Experts of a small language model: 80 experts in each of 10 layers, a softmax router.
Below are experts of layer 3 (counted from 0) of a mixture-of-experts language model. Rows are named router (the router's row for the expert) and show model dimensions 0-63. Each number is 128 + 24 x the weight over its row's rms, rounded and kept within 0 to 255.
Before each expert's rows: a language model's description of what the expert responds to. This comes from a sample of Wikipedia text that the model never trained on.

# expert 24
It responds to: Word-internal fragments, often right after an initial S or s, such as se-ver-al, S-our-ced, L-ord, plus should and just.
router [108 152  96 112 100 165 145 126 129 148 126  86 132 132 129 100 147 122 124  99 106 159 145  97 145 135 136 144  99 187 136 182 127 164 142  76 154 145 132 126 150 145 142 138 123 102 182 141 130 112 132 131 150 120 111 134 132 112 139 135 144 143 145 157]

# expert 37
It responds to: Pieces of Arabic, Persian, Turkish and South Asian names and places, such as U-ma, Mu-ham-med, Shah, Istanbul, Azerbaijan, plus U.S.
router [121  84 123 128 111 111  86 112 131 128 155 162 146 121  92 139 134 137 122 175 116 123 145 171 151 122 139 146 157 157  81 100 138  85 102 113 140 151 133 120 129 117 117 110 138 109 143 125  82  98 100 106 106 131 123 135 131 170 118 137 104 130 140 104]

# expert 5
It responds to: Prepositions introducing a noun phrase, mostly in, of, for, on, at, over, often after verbs like played or released.
router [181 151 146 165 131 126 102 117 154 153 122 109 118 154 155 163 123 117  96  97  73 158  72  92  96 164 167 120  96  96 151 129 139 118 136 114 127 142 110 119 139 135 125 159 134 120 105 138 100 132 154  79 114 123 177 105 118  79  98 128 133 148 130 143]

# expert 58
It responds to: Opening parentheses, slashes joining paired names, dashes and sentence-initial In, as in wagon/van, Gangaridai/Nanda, and ( before a year or team.
router [ 88 141 111 121 139 163  96 126 107 137 107 126 114 128 146  93 135 130 153 125 141  95  84 134 117 159 166 108 138 118 106 154 112 149 157 176 115 127  95 117 119 133  93 116 132 109 120 126 116  98 121 128 159 102 136 105 109 119  79 118  93  94 127 132]

# expert 9
It responds to: Common nouns right after the, his or this, often before of, e.g. the year, the place, the latter, the time, the country.
router [144 108 133 158 135 151 114 167 136 132  91 148 139 109 101 110 111 108 111 128 119 167 109 121 140  93 134 130 129 155 105 120  77 149 126 137  83 103 130 124 128 108 115 177 148 143 103  82 159 154 114 150 124 188 122 149 147 112 164 127 101 115 131 123]

# expert 36
It responds to: Pipe characters starting or dividing table rows, plus heading markers (===, ====) and list dashes or bullets.
router [128 154 151 123 106 142 180 165 105 127 118 168  97 134 132 140 107 136 100 167 106 170 106 152 135 100 154 110 125 165 121 131 152 144 113 158 138 156 132 126 115 136 139 125 101 135 123 155 157 121 172 107 116 147 167 163 163 112 119 154 114  84 129 144]

# expert 35
It responds to: The last two digits of years after 19, 20, 17 or 18, as in 1929, 2013, 1791.
router [107 117 132 108 114 160  75 138 145 144 105 105 132 157 100 148 166 125 118 114 141 139 157 128 144 160 163 124 112 111  95  93 144  89 119 126 128 163  96 171 126 117 112  80 147 163 148 121 135 118 109 176  98  95 105  91 107 139 109 158 116 146 100 102]

# expert 39
It responds to: Field names at the start of infobox or list lines before a colon, e.g. Headquarters, Attendance, Area, Coordinates, Phylum, plus According in According to.
router [139 141 165 130 148  77 145 113 142 145  77 167  88 103  96 150 123 121 147 151 117 101 128 150 174 138  86 116 134 124 121 130 107 167 123  91 106 139 185 119 158 142 104 164  93 132 135 141 143 179 172 108 127 120 102 113 110 151 181 134 132 100 101 155]

# expert 32
It responds to: Opening pieces of Latin species names and technical words in taxoboxes and specs, plus per and units, such as perdensata, minutissimum, miles per hour.
router [101 126 104  98 160 147 145  99 128 151 158 111 108 130 132 122 147 133 145  92 156 128 125 140 127 142 126 122  91  71 174 153  81 121 145 190  91 135 146 142 117 164 163 127 151 104 109 152 143 120 114  91 122 109 123 110 132 144 140 142  97 152 144 136]

# expert 23
It responds to: Statistical words and symbols in sports stats and tables, such as average, total, record, %, No., and table pipes.
router [118 142 109  98 157 149 110  92 162 154 105 112 169 127 133 148 147 138  85 134 137  80 116 110 135 131 110 130 127 130 109 137 146 144 158 125 152 165 131  98 135  91 134 139  86 150 116  96 138 170 130 145 116 122 138 116  98 133  95 111 170 132  98 108]

# expert 47
It responds to: Word pieces like ar inside place and personal names (Bucharest, Clontarf, Jaguar), plus Win in tennis result tables.
router [ 95 160 104 109 117 117 108 121  88  94 124  87 116 149 130 100 135 138 162 103 153 143 173 136 178 174 123 118 158 114 151 133 124 134 151 148 126 102 111 165 142 141 106 124 167 176 131 153 146 104  95 136 168 125 157 157 103 184  98 144 119 156 123 153]

# expert 15
It responds to: Prepositions, mostly in, also on, at, by, with, into, during, after verbs like located, released or born, e.g. joined Mainz in 2015.
router [119 170 145 189 149 118 128 140 124 136 117 153 131 100 148 133 131 119 132 110  97 188 145 130 115 133 154 132 102 111 152 123 137 130 118 120  86 151 122 119 104 118  90 146 149 131  96 143 104 138 179 105 138 134 137  96 107 100 139 140 117 153 115 126]

# expert 41
It responds to: Word pieces inside South Asian, Arabic and Slavic names, such as Bahadur, Akbar, ibn, Khan, -ović.
router [125 112 107 101  99 105 151 174 175  90 153 150 146 146 138 149 144 110 155 168 136 114 142 142 172 124 108 121 170 123 112 101  88 114  80 109 132 162  90 127 160 111 111 133  89 147 167 139  81 122 109 127 131 101 122 123 173  96  97 153 113 133 140 145]

# expert 48
It responds to: Bare space tokens, mostly before numbers or years after words, commas and pipes, plus spelled-out numbers such as six, twelve.
router [ 97 105 116 114 108 151 127  99  93  91 132 132 120 163 112  93 116 131 111 108 145 134 150  93 147 130 137 109 141 153 152 120 166 129 111 131 151 130 124 122 109 103 124  98 127 164 135  96  71 133 116 116 118 130 157  96 120 129 119 175  92 154  85  99]

# expert 29
It responds to: Number tokens in geographic coordinates, dates, times and tables, such as 116°, July 3, 12.9, March.
router [ 86 142 127 123 144 126 119  75 130 110 132 107 119  97  88 139 163 172 111 153 125  91 117 149 135 184 126 126 137  90 129 113 126 120 129 164 108 121 136 123  95 111 114  99 137 143 121 171 100  95 139 110 142 100 114  86 102 140 130 126 101 154 149 137]

# expert 45
It responds to: Opening pieces of British place, club and personal names, often after H, before endings like -ley, -ton, -ford, e.g. Heybridge, Hemel, Harswell.
router [125  91  84 125 103 123  92 118 119 115 133 106 148 155 136 133 130 143 111 182 153  79 123 110 149 165 146 151 157 121 108 103 105 134 188 166 161 139 114 131 124 130 109 103 153 140 148 119 135 108 149  98  97 152  94 140 101 143 105 137  94 169 124 136]

# expert 11
It responds to: Byte pieces of Chinese/Japanese characters, and capitalized name words in organizations and events like League, Championship, Party; also COVID-19.
router [116 110 137  71 126  83 106 150 100 153 198 143 148 100  85 146 133 138 118 155 121 137 100 144 165 166 124 123 131 131 107 108 138 139 139 159 130 123 146 110 141 144 134 135 149 138 152 100 145 117 133 130 143  98 180 104 102 121 146 152 101 129 121 141]

# expert 12
It responds to: Standalone one- or two-digit numbers, mostly inside statistics tables, dates, scores and attendance figures, such as 28, 30, 69.
router [126 117 171 127 153 138 145 146 168 166 154 121 189 145 123 127 123  98 150  88 137 127 131 137 137 178  90 108 133 151 147 129 118  89 126 141 102 142 126 105 107 122 107 141 154 125 119 118 108 120 128 131 139  91 173  91 114 120 108 128 120 147  68  93]

# expert 38
It responds to: Plural suffixes s, ers, ies, ments ending names and headings, often in sports tables, such as Supporters' Shield, Packers, Champions, References.
router [101 116 134 125 124 111  89 133  92 138 161 129 129 105 141 169 143 153 170 111 114 105 130 101 111 111 122 157 157 135 140  95 149 137 145 149  91 157 106 112 142 107 125 135 128 152 137 115 157 148 118 118 143 111 143 137  75 151 179 115 125 102 137 149]

# expert 16
It responds to: Century digits 19 and 20, table pipes, line breaks and and in tables and lists, plus units like meters, km, cm.
router [ 58 141 106  93 157 152  94  78 133 118 137  95 122 109 136 122 164 134 115 120 165 124 131 122 133 154 142 153 133  86 108 102 146 119 119 144 111 124 121 137 114 122 110 110 122 170 133 148 129  96 119 111 144  88  86  67 103 139  97 138 100 178 141 115]

# expert 54
It responds to: Short concrete verbs and nouns, often word-final pieces, such as back, rock, throw, jump, air, and p-eat in peat moss.
router [ 92 173 163 115 164 144 114 147 154 145 133 126 126 105 110 113 132 146 141 127 149  97 128  81 155 103 159 162 112 142 163 120  87  82  94 169  88 121 159 117 146 145 123  88 135 132 175 160  93 111 115 126 134 144 114 105 108 139 112 109 125 142 138 134]

# expert 0
It responds to: Pieces of German and Dutch names and text (und, der, von), plus country codes, separators and score or season fragments in sports tables.
router [ 91 168 106  91 120 125 145 102  99  89 104 109 143 185 128 110 152 100 137 115 172  97 158  98 108 152 180 151 146  98 146 162 153 155 146 138 177 120 130 119 127  91 146 140 208  93  98 114 122 111 111 114 173  96 102  95 118 132  99 116 156 150 134 132]

# expert 60
It responds to: Prepositions and punctuation in place descriptions and infoboxes, such as km southeast of, village of, sq, municipality, Township.
router [125 122 132 140 126 117  67 146 112  76 139 149 162 111  87 149 127 120 108 184 137  95 131 159 159 135 109 156 153 105 105 149  78 152  99  97 106 113  99  96 106 116 113 151  87 123 130 128  99 113 153 127 147 140 167  98 141 128 100 103  96 144 155  93]

# expert 51
It responds to: Middle pieces of names and words, especially id, i, ard, and first names, e.g. Cassidy, Canadiens, considering, commodity, Steven, Richard.
router [105 147 112 156 118 137 134  94 101 134 135  73  98  64 112 119 136 147 168 115 159 148 168 164 125 179 122 117 118 148 143 129 143 172 177 136 104 160  96 113 153 117 115 122 132 155 134 151 161 120 162 131 141 115 139 130 121 164 106 158 130 184 136 119]

# expert 4
It responds to: Taxonomic suffixes and terms in species articles, such as idae, ensis, inae, Genus, beetle, plus sentence periods and married.
router [125 163 146 115 170 113 142 126 121  91 133  98 142 129 122 150 150 162 126 102 169 112 134 124 105 158 125 102 126 145 149 103 102 147 148 114  88 152 134 110 101 141 116 118 165 133 138 106 155 102 157 112 130 107 118 106 183 115 124 129 104 139 139 138]

# expert 61
It responds to: Determiners and adjectives after prepositions, like some, other, many, certain, early, later, least, especially in "at last" and "at some point".
router [ 85 130 108 130  91 105 111 142 114 112  80 174 108 143 126 155 137 123 141 143 113 154 131 191 107 118 159 166  89 118 113 163  98  76 138 115 107 146 153 176 146 156 138 161 147  96 140 135 121 134 144 144 126 130 163 116  90 153 199 157 186 141 152 141]

# expert 34
It responds to: Dollar signs, underscores and backslashes closing or inside LaTeX formulas, plus scattered quotes, commas and money amounts like $5 million.
router [ 76 156 121  97 160 141 135  91 119 130 139 131  95 134 117 115 160 118 158 111 147  88 147  88 150 132 126 185 173 121  95 145 119 126 175 155 148 104 161 133 124 100 149 132  82 146 151 145 128  88 106  76 154  93 116  70  94 118 138  95 115 152 151 141]

# expert 7
It responds to: The space after a pipe or semicolon in sports statistics tables and score lists, just before a number such as 0, 4 or 21.
router [160 105 115 105 125 140 149 113 118  82 139 141 141 130  81 122 123 142  96 141  72 154 105 151 151 116 110 105 135 159 162 129 140 143 154 127 140 121 122 122 132 108 140 101 109 130 125 115 116 176 151 103 124 164 196 101 104 150 131  92 119 153  93 121]

# expert 8
It responds to: Mostly of, also to, for, against, after a noun naming a place, body or period, such as House of, Church of, autumn of.
router [101 141 156 156 108 129 117 112 110 156 166 106 110 130 119 130 124 120  83 157  99 129 122 126  96 153 150 157 135 181 139 115 126 139  97 104 117 154  99 110 114 165 120 157 129 147  87  92 100 112 145 151 143 112 145 156 104  94 127 174  89 153 144 143]

# expert 26
It responds to: Adjective suffixes ic, ical, atic, ological and ethnic adjectives like Greek, Latin, Asian, as in Multiethnic, traumatic, semi-classic.
router [112 149 125 124 130 129 115 124 145 142 161  99 120 128 142 157 149 175  80 119 144 142 163 164 137  94 109 146 151 138 128 145 122  93  93  58 137  73 113 153 172 116  85 119 141 149 111 148 135 132 111 123  80 116  96 110 117 145 120 134 141 148 133 152]

# expert 28
It responds to: Second half of four-digit years after 19 or 20, in dates, tables and seasons, as in 20|20 Tokyo, 19|58.
router [132 117 109 115 139 143 129 104 153 129 111 106 103 112 144 135 124 113  83 107 143 129 134 162 120 156 132 152  87  99 112 131 118 110 144 167  97  98 127 136 115 121 128 141 116 155 117 108 148 126 142 120 113 106 163 117 103 149 112 118 118 145  69 139]

# expert 53
It responds to: th, nd, rd ordinal suffixes and the, plus th inside scientific names and adjectives like Soviet, German.
router [134  91 165  92 122 146 137 139 114 119 158 128 132 104 116 106 126 140 113 154 154 136 161 155 156 151 112 109 171 119 121 118 115 110  92 181 157 101 118 128 127 177 153 134 157 179  87 116 100 136 114 166 149  96 113 110 167 131 131  69 118 153 125  83]

# expert 49
It responds to: A word's first consonant or cluster split off as its own token, such as l-ights, l-unch, cl, pl, dis, pr.
router [121 142 139 114 139 154  87 126 104 121 104 163 145 131 182 129 143 167 138 101 132 107 166  92 128 123 102 159 143 128 165 149 161 104 127 105 123 122 155 146 111 146 114 110  92 173 147 133 108 132 114 123  78 145 117 157  98 126 114 159 138 118 120 169]

# expert 62
It responds to: First word of Wikipedia section headings, infobox fields and table header cells, such as History, See also, Awards, Year, Date.
router [142 123 120 135 124 160 140  97 129 140 151 116 112 105 102 126 144 154 141  99 153 131 103 128  94 119 130 132 121 126 140 106 172 135 137 122 126 125 115 105 140 159 148 129 142 133 101 119 189 126 169 108 138 112 122 130 109 146 138 103 146 116 194 157]

# expert 2
It responds to: Middle pieces of ordinary English words split after a short opening fragment, such as unw-ield-y, sl-im, overw-hel-med, w-ors-ening.
router [133 147  80 127  97 156 125 148 149  94  88 102 123 132 138 117 122 133 139  93 154 133 138 114 121 106  90 100 136 137 154 127 100 165 146 118 129  95 125 128 163 113 140 119 175 141 175 115 148 165 136 125 126 111 125 153  87 104 141 149 172 113 171 152]

# expert 63
It responds to: Space tokens starting table cells before a number, mostly in election results and statistics tables, e.g. | 47.7, | 48.47, | 6.0.
router [ 96 152 122 112 138 156 117  78 119 117 105  99 156 125 110 131 143 159  95 105  99 116 139 148 114 115 133 149 138 125 151 119 129 131 137 119 101 108 131 133 106 111 113  88 124 136 148 126 143 102 138  83 132 108  82  96 134 163 107 112 106 153 131 122]

# expert 50
It responds to: Raw byte pieces of Chinese, Japanese, Thai or Bengali characters, plus naming words like as, called, titled, named.
router [109 123  85 102 119 157 143 130 101 153 133 136 124  91  95 107 126 148 145 112 159 143 133 127  92 131 173 167 152 104 106 141 173 105 127 159 119 127 107 134 118 150  64 111 109 161 142 139 111 111  96 122 125 107  75  98 149 172 116 139  80 138 145 171]

# expert 1
It responds to: Word pieces inside Slavic, Hungarian and Central European surnames and place names, such as -ić, -ová, -kov, Šá-t-ral, Zá-ch.
router [153 136  81 125 140 103 130  99 113 114 155 106 123 135 132 126 124 122 112 147 157 152 145 103 128 151 103 159 127 153  83 144  95 146 134 129 152  99 109 101 109 122 152 135 150 127 155 150 131 102 116 102 142 105 102  99 182 114 121  75 158 117 115 121]

# expert 56
It responds to: Single digits and % in tables, stats and channel or stage names, such as BBC Radio 2, Channel 4, FG%, 3+0.
router [ 85 164 116 115 148 156 116 102 100 111 133  89 118 134 150 152 169 173 143 108 121 114 150 101 138 132 127 123  96  97 166 111 191 141 161 170 110 151 129 120 152 121 157 111 138 133 131 179  72 101 114 100 170 120 123 111 117 114 111 139 147 137 134 134]

# expert 59
It responds to: Discourse words in explanatory prose: it, that, which, only, each, also, consists, because, after commas or periods.
router [103 120 120 130 169 178 103  80  79 107 137 110 123 126 150 108 154 100  90  98 123  92 131 151 147 137 171 100 148 133  93  97 106 125 138 124 120 144 105 124  86 131 113 117 116 141 180 161 133 109 106 138 131 132 118 111 106 174 124 133  96 175 146  80]

# expert 3
It responds to: Word-final suffix pieces like -er, -s, -ers, -es ending nouns and adjectives, e.g. Younger, lesser, Sleeper, offspring; also closing parentheses in tables.
router [ 86 117 115 156 141 127 134 133  97  94 152 116 122 156  96 146 158  81 173 147 142 144 137 112 136 114 106 127 162 131 112  97 140 152 122 168 107 134 100 172 143  98 105  80 108 154 161 128 126 123 143 106 174 146 118 110 127 141 107 145 123 169 114 151]

# expert 19
It responds to: Punctuation separators in sports schedules and tables, such as semicolons after stadium names, pipes, commas and colons, plus W/L result letters.
router [130 152 106 129 150 160  78 121  98 133 151 139 147 108 152 114 166 163 113 101 130 126 143 122 114 102 154 171 134 116 118  96 123 156 173 141 105 129 110 141 129  84  99 108 150 133 189 102 176 117 153 102 113  77 145 106 106 117 117 138 102 127 173 112]

# expert 20
It responds to: Single capitals and capital clusters inside acronyms, identifiers and table codes, such as EMD, RNLI, GD, QF, chemical key strings.
router [ 98  98 103 102  91 115 109  96  91 108 132 149  86 157 115  99 140 148 136 153 131 159 117 110 126 149 117 127  90 163 108 104 154 159 154 142 143 117 119  92 140 150 141 100 154 126 150 115 133 112 113 107 144  85 111 117 142 131 118  93 113 103 146  88]

# expert 18
It responds to: Parts of people's names and name-like tokens in lists and tables, such as Me, McC, Jr, vs, v. in Roe v. Wade.
router [125 137 134 126 131 136 107  90 122 126 100  75 127 116 130 104 133 134 122 109 146 100 139 102 150 174 177 105 103 103 139 148 146 157 148 167 150 137 148 111  92 126 130 101 159  87 126 167  93 101 135 114 107  70 112  92 127 127 111 146 101  73 148 125]

# expert 33
It responds to: Short two-letter fragments inside words and names, mostly it, am, al, om, e.g. elitist, dormitory, Mitchell, Adamawa, tomorrow.
router [167 135 102 154 145 137 115 104 130 100 153 118 130 105 137 151 144 109 156 145 113 123 163 107 126 104 127 148 130 141 130  93 151 110  76 152 135 151  74 135 162 160 148 137 112 160 153 123 152 123 111 137 172 139 131 148 150 137  96 139 157  93 155 147]

# expert 13
It responds to: Spanish, Portuguese and Italian given names and name pieces, such as Juan, José, Antonio, Pon-ce, Ram-ire-z, São Bartol-ome-u.
router [163 140 151 123 172  77 140 107  95 119 187 104 124 109 141 138 142 126 142 127 139 123 111 155 119 161 124 107 125 123  85 135 109 151 117 154  86 126 149 124 102  94 146 129 152  95 144 154 155 112 121  69 141 103 137 135 174 152 116 110 128 142 154 125]

# expert 42
It responds to: Base-form verbs after to, would, can or not, such as prevent, create, make, provide, plus order in in order to.
router [101 113 159 154 118 130 136 108 169 135  80 122  90 117 134 122 116 109 164 126 169 149 121 171 104 106  78 129 109 146 122 146 102 117 163 134 169 140 141 166  94 146 167 124 135 102  92 167 135 118 138 133  86 146 141 161 153 180 143 122 120 117 150 129]

# expert 30
It responds to: Commas in dates, numbers and lists, plus clause-opening subordinators such as when, while, before, until, because.
router [151  78 136 112 146 149 112 126 132 133 105 151 115 170 136  88 107 131 114 100 113 145 119 138 115 122 153 133 151 141 139 118 128 144 147 113 128 144 114 132  94 123 159 192  78 132  97 117 116 150 188 149 135 189 147 100 114  93 119 115 113 164 111 125]

# expert 22
It responds to: Articles and possessives, mostly the, a, his, their, its, after prepositions or verbs, as in of the, held the, had a.
router [155 105 146 122  94 132 157 130 119 140 118 150 158 124 154 154 145 111  78 125 100 111 136 135 135 115 105 111  98  99 145 168 154 105 121 125 109  77 113 144 103 124  95 100 149 132 117  98 128 204 166 151  90 191 138 132 148 119 136 114 142 128 117  93]

# expert 21
It responds to: Pipe separators between cells of numeric or election tables, and the word to after verbs or adjectives, e.g. slated to, given to, right to.
router [114 133 148 131 167 129 171 126 127 152 132 185 126  89 147 168 121 132 115 131 141 144  82 139 126 114 166 143 132 143 116  79 149 117 137 146 165 119 152 108 101  90 146 111 102 122  85 126 148 151 177 117 106 124 184 131 124 151 127 167 108 144  93 126]

# expert 46
It responds to: Middle pieces of capitalized words and names split after a first letter, as in T-im-eline, P-an-amera, T-e-ardrops, plus short first names like Tim, Jon.
router [125 153  95 139 137 133  98 132  82 183 126 163 138 211  90 150 141 150 151 117 102 130 152 109 148 130 136 121 133 103 110 109  89 119 145 136 142 129 133 129 163 115 167 105 114 132 137 114 135 110 124 126 119 156 101 133 102 142 123 124 110 163 137 160]

# expert 44
It responds to: Word pieces right after a lone initial capital that starts a name or heading, such as S-wiss, R-owena, S-audi, L-ies.
router [ 95 119 102 159 109 127 137 111 102 160 158 179  94 118  97 127 153 160 110 136 126 168 159 156 168 103 111 150  86 180  99 119 167 164 186 123 109 124 147 101 157 140 128 130 105 121 164 125 169 115 136 109 109 149 107 101 103 112 127 112 140 140 131 147]

# expert 43
It responds to: The word were/was in census sentences like "there were 698 people", plus °N/°S/″E coordinate marks and numeric table cells.
router [139 142  95 161 144 107 125 141 129 163 127 151 178 141 126 125 126  67 130 166 127 115 143 152 109 144 127 164 102 104 161 146 137 158 111 165  73 130 133  85  98 114 115 109 134  94 117 113 153 136 172 131 103 140 164  98 116 172  91  99  73 134 106 111]

# expert 17
It responds to: Words starting a new clause in biographies: and, who, which, he, she, they, was, as in "player who played".
router [122 126 104 174 153 151 145 113 164 128 165 117 158 145 172 112 121  72 154 142  89  90 155 143 135  85 124 143 118 109 135 169 156 155 151 166 145 149 126 114  58 113 134 121 100 108 125 141 147 153 160 163 122 155 179 102 110 121 108 104 126 148 112 110]

# expert 14
It responds to: Word endings like ite, ate, ation, ile and the word after in, such as in spite of, in parentheses, Esquire, laundry.
router [167 113 154 141 120 176 142 138 140 150 114  75 115  97 120 129 117 154 172 163 166 122 103 158 107  78  94 141 153 159 108 119 188 114  93 114 100 123  87 162 126 105 108 124 163  95 111 155 152 115  81 109 117 133 123 127 137 178 150 121 163 107 131 116]

# expert 25
It responds to: Line breaks ending items in dash or numbered lists of discographies, filmographies, infobox fields and "see also" entries.
router [133  88 124  83 163 100 168 165 113 105  85 156 168  99 110 140 143 142 104 150 119 113  88 135 124 103 186 132 105 125 101 101 156 121 134 159 126 127 116 153  97 128 135  96  99 111 136 143 134 108 126  99 141 155 149 105 122 114 106 149 169 129  90  90]

# expert 10
It responds to: Semicolons, commas, closing parentheses and dashes that separate items in lists, often after a year, as in Iredale, 1937; or (1969),.
router [108 144 161 111 154 168 105  97 133 137 131  86 116 113 127 121 147 159 102  81 135 115 136 147 106 130 162 133  81 138 113 132 140 146 145 146  89 110 135 163 110 166 127 106 145 150 132 142 114  88 125  99 152 120 115  95 108 135  99 123 123 136 113  84]

# expert 6
It responds to: Adverb endings and linking words such as -ly, -ically, however, rather, so, very, instead, often before than or a comma.
router [103 142 145 132 139 144 100 111 166 129  80  86 165 180 130 157 144 122 125 106 124 123 113  83 112 115 114 140 143 131 136 184 114 145 125  98 143 170  81 126 163 135 124 121  61 150 146 112 173 123 135 104 120  99 119  99 116 145 131 110 120 147 127 168]

# expert 27
It responds to: Inner and ending pieces of longer words, especially -ing, -ating, -ling and other Latinate stems, e.g. encroaching, procure, intramuscularly, helicopters.
router [135 147 106 103 118 107 159 155 175 149 151 139 143 153 120 156 124 131 162 120 135 118 134  81 137 105  91  55 116 174 144 116 132 136 101  97 146 150 141 127 148 135 147 136 135 120  88 108 122 119 115 143 127 112 120 143 143 142 124 104  92 100 113 130]

# expert 57
It responds to: Full stops ending sentences, plus periods in initials, abbreviations and decimals, e.g. J. S. Bach, Nr. 535, 21.06.
router [123 131  98 106 151 148 164 124 126 105 149 108 113 100 149  94 153 154 135 115 128 142 153 102  89 128 136 139  98 149 133 106 122 133 162 134 130 156 100 162 144 144 166 148 133 113 123 112 111  98 126 163 152 123 105 193 159  97 124 144 125 137 137 114]

# expert 52
It responds to: Past participles and past verbs after was, were or been, as in was named, was released, were praised, and Born: in infoboxes.
router [126 165  90 133 133 164 177 124 127 148 128 110 140 179  99 132 115 124 102 110 127  75 119 124  80 105  89 112 140 133 136 133 164 173 146 118 145 132 138 174  84  81 135 143 125 105 148 142 121 125 103  98 123 102 157 148  82 115 134 115 158 105 146 111]

# expert 55
It responds to: The letter F and -f after hyphens in compounds like pre-fight, ill-fated, co-founded, also F-starting names and words like Frank, ref, Conf.
router [114  98 142 126 132 142 119 119 100 125 190 114 104 155 170 171 126 139 130  95 134 154 111 133 117 161  82  83 113 115 135  97 176 135 171 114  93 147 110 107 168 140 127 144 130 107 116 174 145 120 124 178 155 105 138 128 105 171 108 151 153  89 144  96]

# expert 31
It responds to: Article or determiner opening a noun phrase after verbs or prepositions, mostly a and an, also another, one, this, the.
router [123 109 169  89 135 167 135  99 124 163 102 114 146 144 152 163 163  96  87 126 130 100 158 136 162 119  97 138 136 108 149 145 177 140 117  98 120 119 108 143 127  85  70  80 106 135 114 133 139 111 171 144 124 146 143 134 128 119  77 113  87 177 123  89]